{
  "d_expert": 352,
  "d_shared_expert": 0,
  "router_noise": 0.05,
  "vocab_size": 22890,
  "lr": 0.000802
}
Below are experts of layer 5 (counted from 0) of a mixture-of-experts language model. Rows are named router (the router's row for the expert), gate (a neuron's input weights, with its number), up (a neuron's input weights, with its number) and show model dimensions 0-191. Each number is 128 + 32 x the weight over its row's rms, rounded and kept within 0 to 255. Numbers have three digits each.
After each expert's rows: "gets" lists some tokens that make up at least twice as much of what it gets as of all text. This comes from a sample of Wikipedia text that the model never trained on. Tokens count by the router's weight.

# expert 4
router:148111195127135104129088196130133096119135128200123136065116153146163185038154143112104097165134097057123168177111125089183150118184184115105206083108088139144121096138085095111080144067110140133137108157126173143105068125075138112095139166079139226103151094102128119124200111201120124082125140122132106090131134088126152193163064118117121078120183138130091128168105127114141103165143109100189113145098128134122178101131162130112139097141107205090136138082142201160119135118163094148101129108113112169053075116161148126160180140097170127105121123138053172126122155114141094157
gate2:173098091142150062149116140097110035093122135041130215142122099062071117140149061151129136093101126138142142064139133094105140111161131188107124132090106159107040129141121125141116140156080118129153088080123194113155109113126127148135143137158049126152087121106168143119131132125123138121113120147185193195144109128152132155103084138133086162133189121192121111136141083089109119102098141154151164118152197135104129133143127062148145111065185099150085107113122079087061174117149103089164150128168106206151126128171142156160097196091173105091155134122176160098108158146135129153
up2:146164158135108138091129154114132114160085103116075119182109146121089115121092091143201156117141142090130195117164168140105125145131115162129107150103171127043072104175187161110143154108071120097153166089140183136170097126178203149121105113098129163149125190136086143110128155100140092142139085169119174169135073112106147085128144186132117173133108103139154103126130102105184105088105113129176179152126205121072113110099121083121110163140149125116150117155105109142167118164127087089142160154163068123144128091173145114134160112097141118108176169109094116126125127134121193119
gets: ",", " that", " which", " The", " where", " when"

# expert 9
router:070140167136116094158120144151136072090122151157105201130126154107095116081136199087125137135134118115104161136112143117182176106153117158066156137113112135147098169139180085084137135130083159128120093134107143183112091113168126156110081141035080211085162132119173117146216119150124152148119147130151134129127096073125068194144156113090127093124137146094097133128135089064140047163177161084159161157133099119102138096087111144114074112129100210120152127107097141152163108118165138142083106123154137141119096086148132126189123159069163138118129154134074151102132094138131118144
gate2:143111143100111108084105103171159067127171143154101132088083149138182165134103123106153156149191149091163117153095105102129078121121153133131129114082092102142116065112159141121113164120156067111148171158138110112165088136123106095120104113172160114161073148082086143081110119089161143120106174096130034065131130110114122128113065129163167057114152100115140173096149162093115134078089082083128132135064193159107193165167140072129132066140138120178071088079067108100108059117099126127167106201096172226148128121131137159113116131184090140139084170145090112115153111139127159093
up2:189139160083143125165060137071157056119095131154168098132164143127127188185112127138182120113135117088144113105122137115124161090106177164112154140063107162164072180177149154142160133129103063191056153107088214127152106179111151108124105077140153142067170108129120085124125142100120128109143138097097147164140095097078160076148166161149142140162095190132124120148108098127120177146138155156076110176177148057177150215138113130136122141177128111159080166118071182153107111092084102129074071143084121127121091075117174112123157104131075116162122183134122073168084064139098096152
gets: ",", " and", " to", " or", "),", " with"

# expert 2
router:136131122139066112211141094110133104147138136083168152075102113094132137143092118105122141139132129129121172062069050117140153078077152142130130135123121144087130081124100157176153142171206138134190082188112116132184105162149089121101099109204163091169113189112134139121141124058151127137126160154154181088149144152188120127143131150118135167134146174186124108109172091139182193108154170076139110100084176176164173142106104076141117162081144109153127097158098132130168130144064091123132175158080133165104086161134090115113103087105131130143124124128193140114163161154057128127
gate0:133147130178122101140111119101112098159153023104139176165152126091129121160103130141075154139189168153148160071138161126140128116063145139130122115100057104122133154168120140081178199120079061047076102118102148103132120127151143112217089181148121206160123136145106102092143103118088113129123095185181149125112128155106118194090148161129090151121148111153121141182156153126168125155098046169155192105122135122108146123171139134143148152135167123155114143156126241142138121127139189116124131089134132151087135046145134147144134190098093065096106131158103140105162176131097146111
up0:128120166145132098117125091065130084102159150144139174106113116081158074131119165122113115170134166116165058179162129133070095108122074134136113107114166103146149109135079114103129136146090118130126132133169119141105132098180095144130167093161143107112161115133141118116108119119186089194169134149072120175150147144091121124140106121158152150153154107125171161162101137147133143158074140032190068125067111144135148152117169098110060119145156159141182177099136090145068150149061083133094122122120120134095132137102087140119183170141133151135124101156214098168123144143133079094
gets: " ", "–", "201", "200", "202", "199"

# expert 19
router:157127097148129192158177059151180076166132094112159145128142170078099147157142131106158132087123102140169169128097101134123113146143171201154131120148132103092159031154093152108144136098163137167160100150105113162155093147175106144115136131154105110169095083124126150164168174122165120183154129123149184145110151146175201106105105130098168142142154142136140152097119106117133108073129138145144121104101191108084153136173165140119184148185154086166099154133135142136118116081155116138082181130125145114087065188093151118154098140141121141117135130100157104177111179157135125151
gate0:134115073147144110114111126131133092144102103152178108152210138163192118162141125110173117152173103129158100145118177112194138057081134138154108092121118132114127164117112107133164110156128110138155111140136150182105139155182149110113148118159140105165136129127033120125157155109087195108118087092091120122085084129144145153054134114103069152118076110162147119127191111090127142159120155096156135097128109040166077134158119114130173103145135127108150036227081110074113103120152137120104111157102125074133116119159122144133123164092122071179141126148113085150094162129144153081
up0:151125141101135104116103092158141116047142152130099128160131152110138053097159174146147130122116139103110087111194133166194100165132121150137089160109129132091117105085112105144144140155166161122109110127111148125160153115090181133039142144155179127160059151112118165150108119108155133113125134135137112123172111191132120151058108139074164124095129064189154169173193087140168164128126114077166169085130097119168091142128127090120175180095162099137116143108091125110150174094162131094107134123160142078134116118152100114142172150135163080173132093141068090134141111164141160130
gets: "201", "200", "202", "199", "198", "197"

# expert 21
router:139109091142161169132174088116163110098090080114089168150137083114121052200137158140150125125096145116130077174144156089205124136129098132098119135179103100145128135134087136108170104136080130135089070135112164132081110054134133088173074144059133223063131118160167145149138092124115082097097121076165162174121096090109145168117179102123064105137141178161145116142146046123152114144168124122096143066124125124158126178096082145174106108106092093132147106098072116108139156152128123116098117158171064104133127115161121137094178150110103143124148095083079123112082140174190140155
gate2:105153159111123091090113111076143104108124089134140102146121194113120149135122156088127164150150065140093178164117110132123082148086133130146115121139147168098151130089147226131194149148167096168120156065081172070089138101098115199090104182091103135128140145098166142094147130153091155107141084175172105043136111171116124119103071205126130162155147105145127128167074103102119171130118113112131192113096110111107131186127125179117092155108135150159117102163087098152102169051073139110129146186171175136138110129104152129129163096082184120150105120139098170155140148130110115128
up2:100111146105086096119098092107164142094163114119208129110093112072125064141133144048065121089102168135066089116125077154124083138161129159149145089164095125148095106149113184112174051098059093135172144099078121139129158144156147154104118123143111121162140122105173111162121187142090144170072135172169170095099100176119163112152118113131112143061075115090129161084096071172176186147054110103075151107124137092082157151159080114144111123128180117132123114139133128158169155078091140138141190157158133145163134169142111129143098080064138145126140096084141159135154112085074118146
gets: " the", " of", " over", " and", " from", " to"

# expert 16
router:143080154079129137100124147149175151067127121146135051154094105188124110149193136113194113142107121108193081126129132165117101122148094061129100100103061105109095094146113143092054116153159139070172177115084105107128155150027185088154128076128162113169089137086111099165097161152112179076132132111091065058139134122156193110100151131112099144124152118110105166116119135057115129104134140150149123084123184138091115161106181103145147117183097129106078138142149122117131081206134099108076131101111132152160061149129073124076114130128173126128160089168150146110065102124183160111
gate0:155095117131140119133099105115113131087157079098106129147127222105132207109149107127057120115155111122142125059136153096123067137173117158156153129151101124120130181114170101113127133052181090171129109168109126122123122177134115114160237115160135114128109139052104115122084090132134132118118081111193157108174125097095099124173108114121080114136090180166060089163071122156156123113132127121096125146084156231104139157195125096200125061154142137124170127153096113128164092142084135098171129133123166113095148093070152159175151107064141104154152102133158115144123141123108164084
up0:152154147165102115111175138080140166135142157152095117210094130133118217145143101163109099130064132127100085109128132141119124118191135148133103158105127150127159110198119122105169135174124167117116106127148158134062167111148170139110167156113106139146147139102160105208117107084155114087130159167149051094164134129102141141115170223089098098105198148071110175134129127103133089163129178071107088161133086167115141182135083141115090147107189171036127208118204064173097175129144069103112097115137160136145069122105108127152122126100151096138156078163135143119163110084129223133
gets: " |\n", "\n", "|", "===\n\n", "==\n", "==\n\n"

# expert 15
router:129052158087131087141146106157092098129135102165197109107092139142141137099155158133156110106204082136103192176126112154144117081118133097102162131073060129103138143081182079136125146097098175145109160126121084148111137130096094196110090148148108119130152142091099140164106164159179116096087172086103114057120101097153111053099182112085128072109174141108165115117106080119048195129135093129148133164081169125147091106156158107117100070186173121120095157098146115165151098144143161156147115137135116125087056133194096120134176150120150177144041120144119232177135143138152118154
gate0:133111154106123115142114133134109188069126201121112164145117100044155095118093132190170150098125218182118085131086170086106167096133122137134119060116091138159149154154163129169104086120129125106123106212197104133145130127143118093175167131152179110141117148149196115144140126119171118165120130138114149201162130101127098120163061137160114135112138124103096104094118156124119141120102174123169109132081122145055083100114178123147131093123116121154227108180126114110077122143126090127121113135180112140151108105040085118121109134082162142154129075112095128142116094105176093133
up0:143164127097152143159073150124146148116141079132147132147122105148096107143162101106158134149075101148079122109145137110152090152159078088103116120175188115108042084101103133104173114127104122149099134090152112124113085139113134153104134177111085117096110086129150174136131128082101142059108141141121113132101081180112117139090171087104111127192134104124109111128215121179150114106170167116107132115161122105144136131122120082136071106105119108110073152115101136089198178091152115142097146062108166184165148180169165114140144172174123090135159174070153117105163124207123150138
gets: ".", ".\n\n", ".\n", "==\n", "\n", ")."

# expert 29
router:154192105095136113097156122148129109134094126140114103123090163140130173186113121092144169171147101148188176111089102120107124159122169123152089160114155161109153123118082150116109141102134095127165185131110133153129149134159119101160146134184083055184131158175131114043161187092133129181142103193143079151141133166128105056189097083089156157098150153085122110094135100174101096088086116119129101145139124093177117096156105152125150150105175121107125104138121116166127155178141112145142196142176135092130169144140044105141112131087110107098144200123148105141156145201155118076
gate2:077074150088128122126114117106133103188107150096093135124164111140109123104161169130173111128120109145071134117122158194142129137133144145151100121145131158140132080081192147184168121162045160118127098171165185117152187073079187133123129179084159124144115143132107173110064051146126082109126111160165106120027145110046158172159170113113118111105091161113128147130138104064198157157159096149175090093122099093121186106132202121072106101079113117148060107157113182140139139160124199168139114132171124133145116163138084158079161089075169173148108165112122107137119122108156130087
up2:153149104130052190129086143111151089141169134179157109110167122139123146119155147136177128127119161149087165115079123136100125110091122132129136086168139139129170106147095069137123135125105143115158154105086137095105143128132130156097170177084116162132124103141120154104119141145182155077093162105094122127104116130152168168114168121125104079152060066165158093076115186204119123122144152114172100180169112092087186074074156038126125159145138133192126124121153203135120119185167099114155123157120148066159124115087122127069089116136126179120113114128103123084143154165131122099
gets: ":", " |", ";", "0", "6", "′"

# expert 7
router:159147096113147081127117146148126171103142104161124162115074165079178131113131111081104091139174130150139126114112118115154152146143123053073110159089142182090149139055181105094137134111165137078154198159143112082167148147152132190099139131199113035130143189091134111112131146114159141143117136148107082086142171122147022080154098152146156121135085084086146135100136124141153106156134094102133156146141119101196155112164133170102068071120175210101127092124096075146161096130169199172192073081134159126094173137169084094156126112099187122140142202153172151119154084144144163135
gate2:128130045080131084156136156123136096116156145106107168145104142130140111129091133197107190148136081119064161147122153120141133139103184149129138067126147046090073168038147140187123154152143034141104134147139162156108102104160086132135085162139088097089115070121160119099176094133109120111151124159152120105139091087101121108083158114181169112135132160109139122142166163105128077125183112138098112165099086142121091117147138121124138146095210078117144145108112184168122136153152149128173132120131187156089152104124143085128148140107118131130085144130225154163137126109181096120
up2:168141126136138156091120092123099144115165135162104120131122149093160144090125128154152099120136144113125125088107092077123137146077070125122129132120132114154085137157100201113149140175155134158130149112117149187150099162193117140177116095125146123170086146114157124209149078125066158113117123185154115146113141090173132083092114131092128168155121102138152136113112124118146092086161189132182192145166191050105154121099128175196108130179128156094145154146053101170199140129167134105108147181139119105157095104128097148162112140139171189089147125158080095086127162164154123093
gets: " |", "-", ":", "|", ",", ";"

# expert 27
router:147205089076102140124153111136106168144134118150145100139075072115134169171165165135181114163141124103116069072080155126083158162104120076152095138139167107158167164104130156108066146137137133126171200129128079125130160138124155123155154128177152072149074136135112098101112104079074172175107080136098108054116154164140083062129117059111145135122124114112132116150151120109133145079053117185125087104089135118127147150209129164174177143125135159072126188144124112102113093148161157136146090073080158146128176110177130163105112077136108144111150109122147122160113119159146102123
gate0:179168156182166106125112113172139134143112098147146111101094108125149095153148175158133157078167094149088182197115162140115095122021119172125171086112143165147158167126146185067165168094166159108085151085147107067108120139105147168110088138128163151127076097116160137155090130076102156105154146115145153143113103107168169128162107167105106105094103158167133093080067134135150080106164138160128116106163142163102129097165113104116144149138134189142074114097118185138137128099102066155168169174095169073122133126163113126110101131089189133126168086093144120136143155091090145175
up0:083109159119132121115120124126175148145144112147137158153173108153115160134088142157162116188121151147184159206161144120193090075056090154126124086113099142127136117146115115153158194174161134126087160050098095119086156117211103105134099083102182154120117144121097165152009173088155144121208118123142184127151075119129147116156117130168121147127081127105152096137141191148113128120124124122125160155117156145154106091112085198189132141184131158178152152120128140095121130097127172115140112106081190158154141102119097152141111138108119134198174141073166134095119153088130162080
gets: " |", " |\n", "|", "\n", ";", "″W"

# expert 11
router:137133121084115174154128087144152120146079122047125131096171100119110126148124157115122116133129115162102123092076063153149184133161160214145119131118151119120110167123128185163110075115151125131117124146102134136120081065179121133200144127192141137174076132103121103133200102144139136141141101162133115116166105177132147092190157122137123126106159146070131142108121080145194135150133148106173158163079133131120121132103118133111179142093092108185079111211098096205117139156165123136125197149114136130121105170120068149093140138072183118113099119109144063168124148184172181119
gate0:131104123126097137160195095118074127118095153164130172132173132113169105108125125091093136099166116121134139136093170129191157116142144097138173173110122137157101196114149151138148175188123147167175105108177131123117126115105091155125083043129162165175122111144095143112067141119135109147120111138171120123157154126143124185130115147106162138131129096172147123161081120116112119089143109102136172079093081107095159127072143191156147151097073102109102099059105152135144058109148109156137140140103111150180110160157109124129110133137113112139100163126153126151122126074114131141
up0:182128193108103145179137129144120125144096072123160184101120132126107109123146131113129152081171150151120155087130153142123108111124151121136112083077094171141122090208154118145128155199137123146153156162171158170131160146095094115136083147168097139114130089120096053210124056115215135059120094146141125082128107104092114128127094120123099091137148112171188141068093138101099127124151128208145071134151139112203138108148136117162167143108069153152123117075087147125157092102136128254111091103079154198146119122115148138155062119122115112115065124117127118067102063133123139145
gets: " ", ",", ".", " |", "1", " $"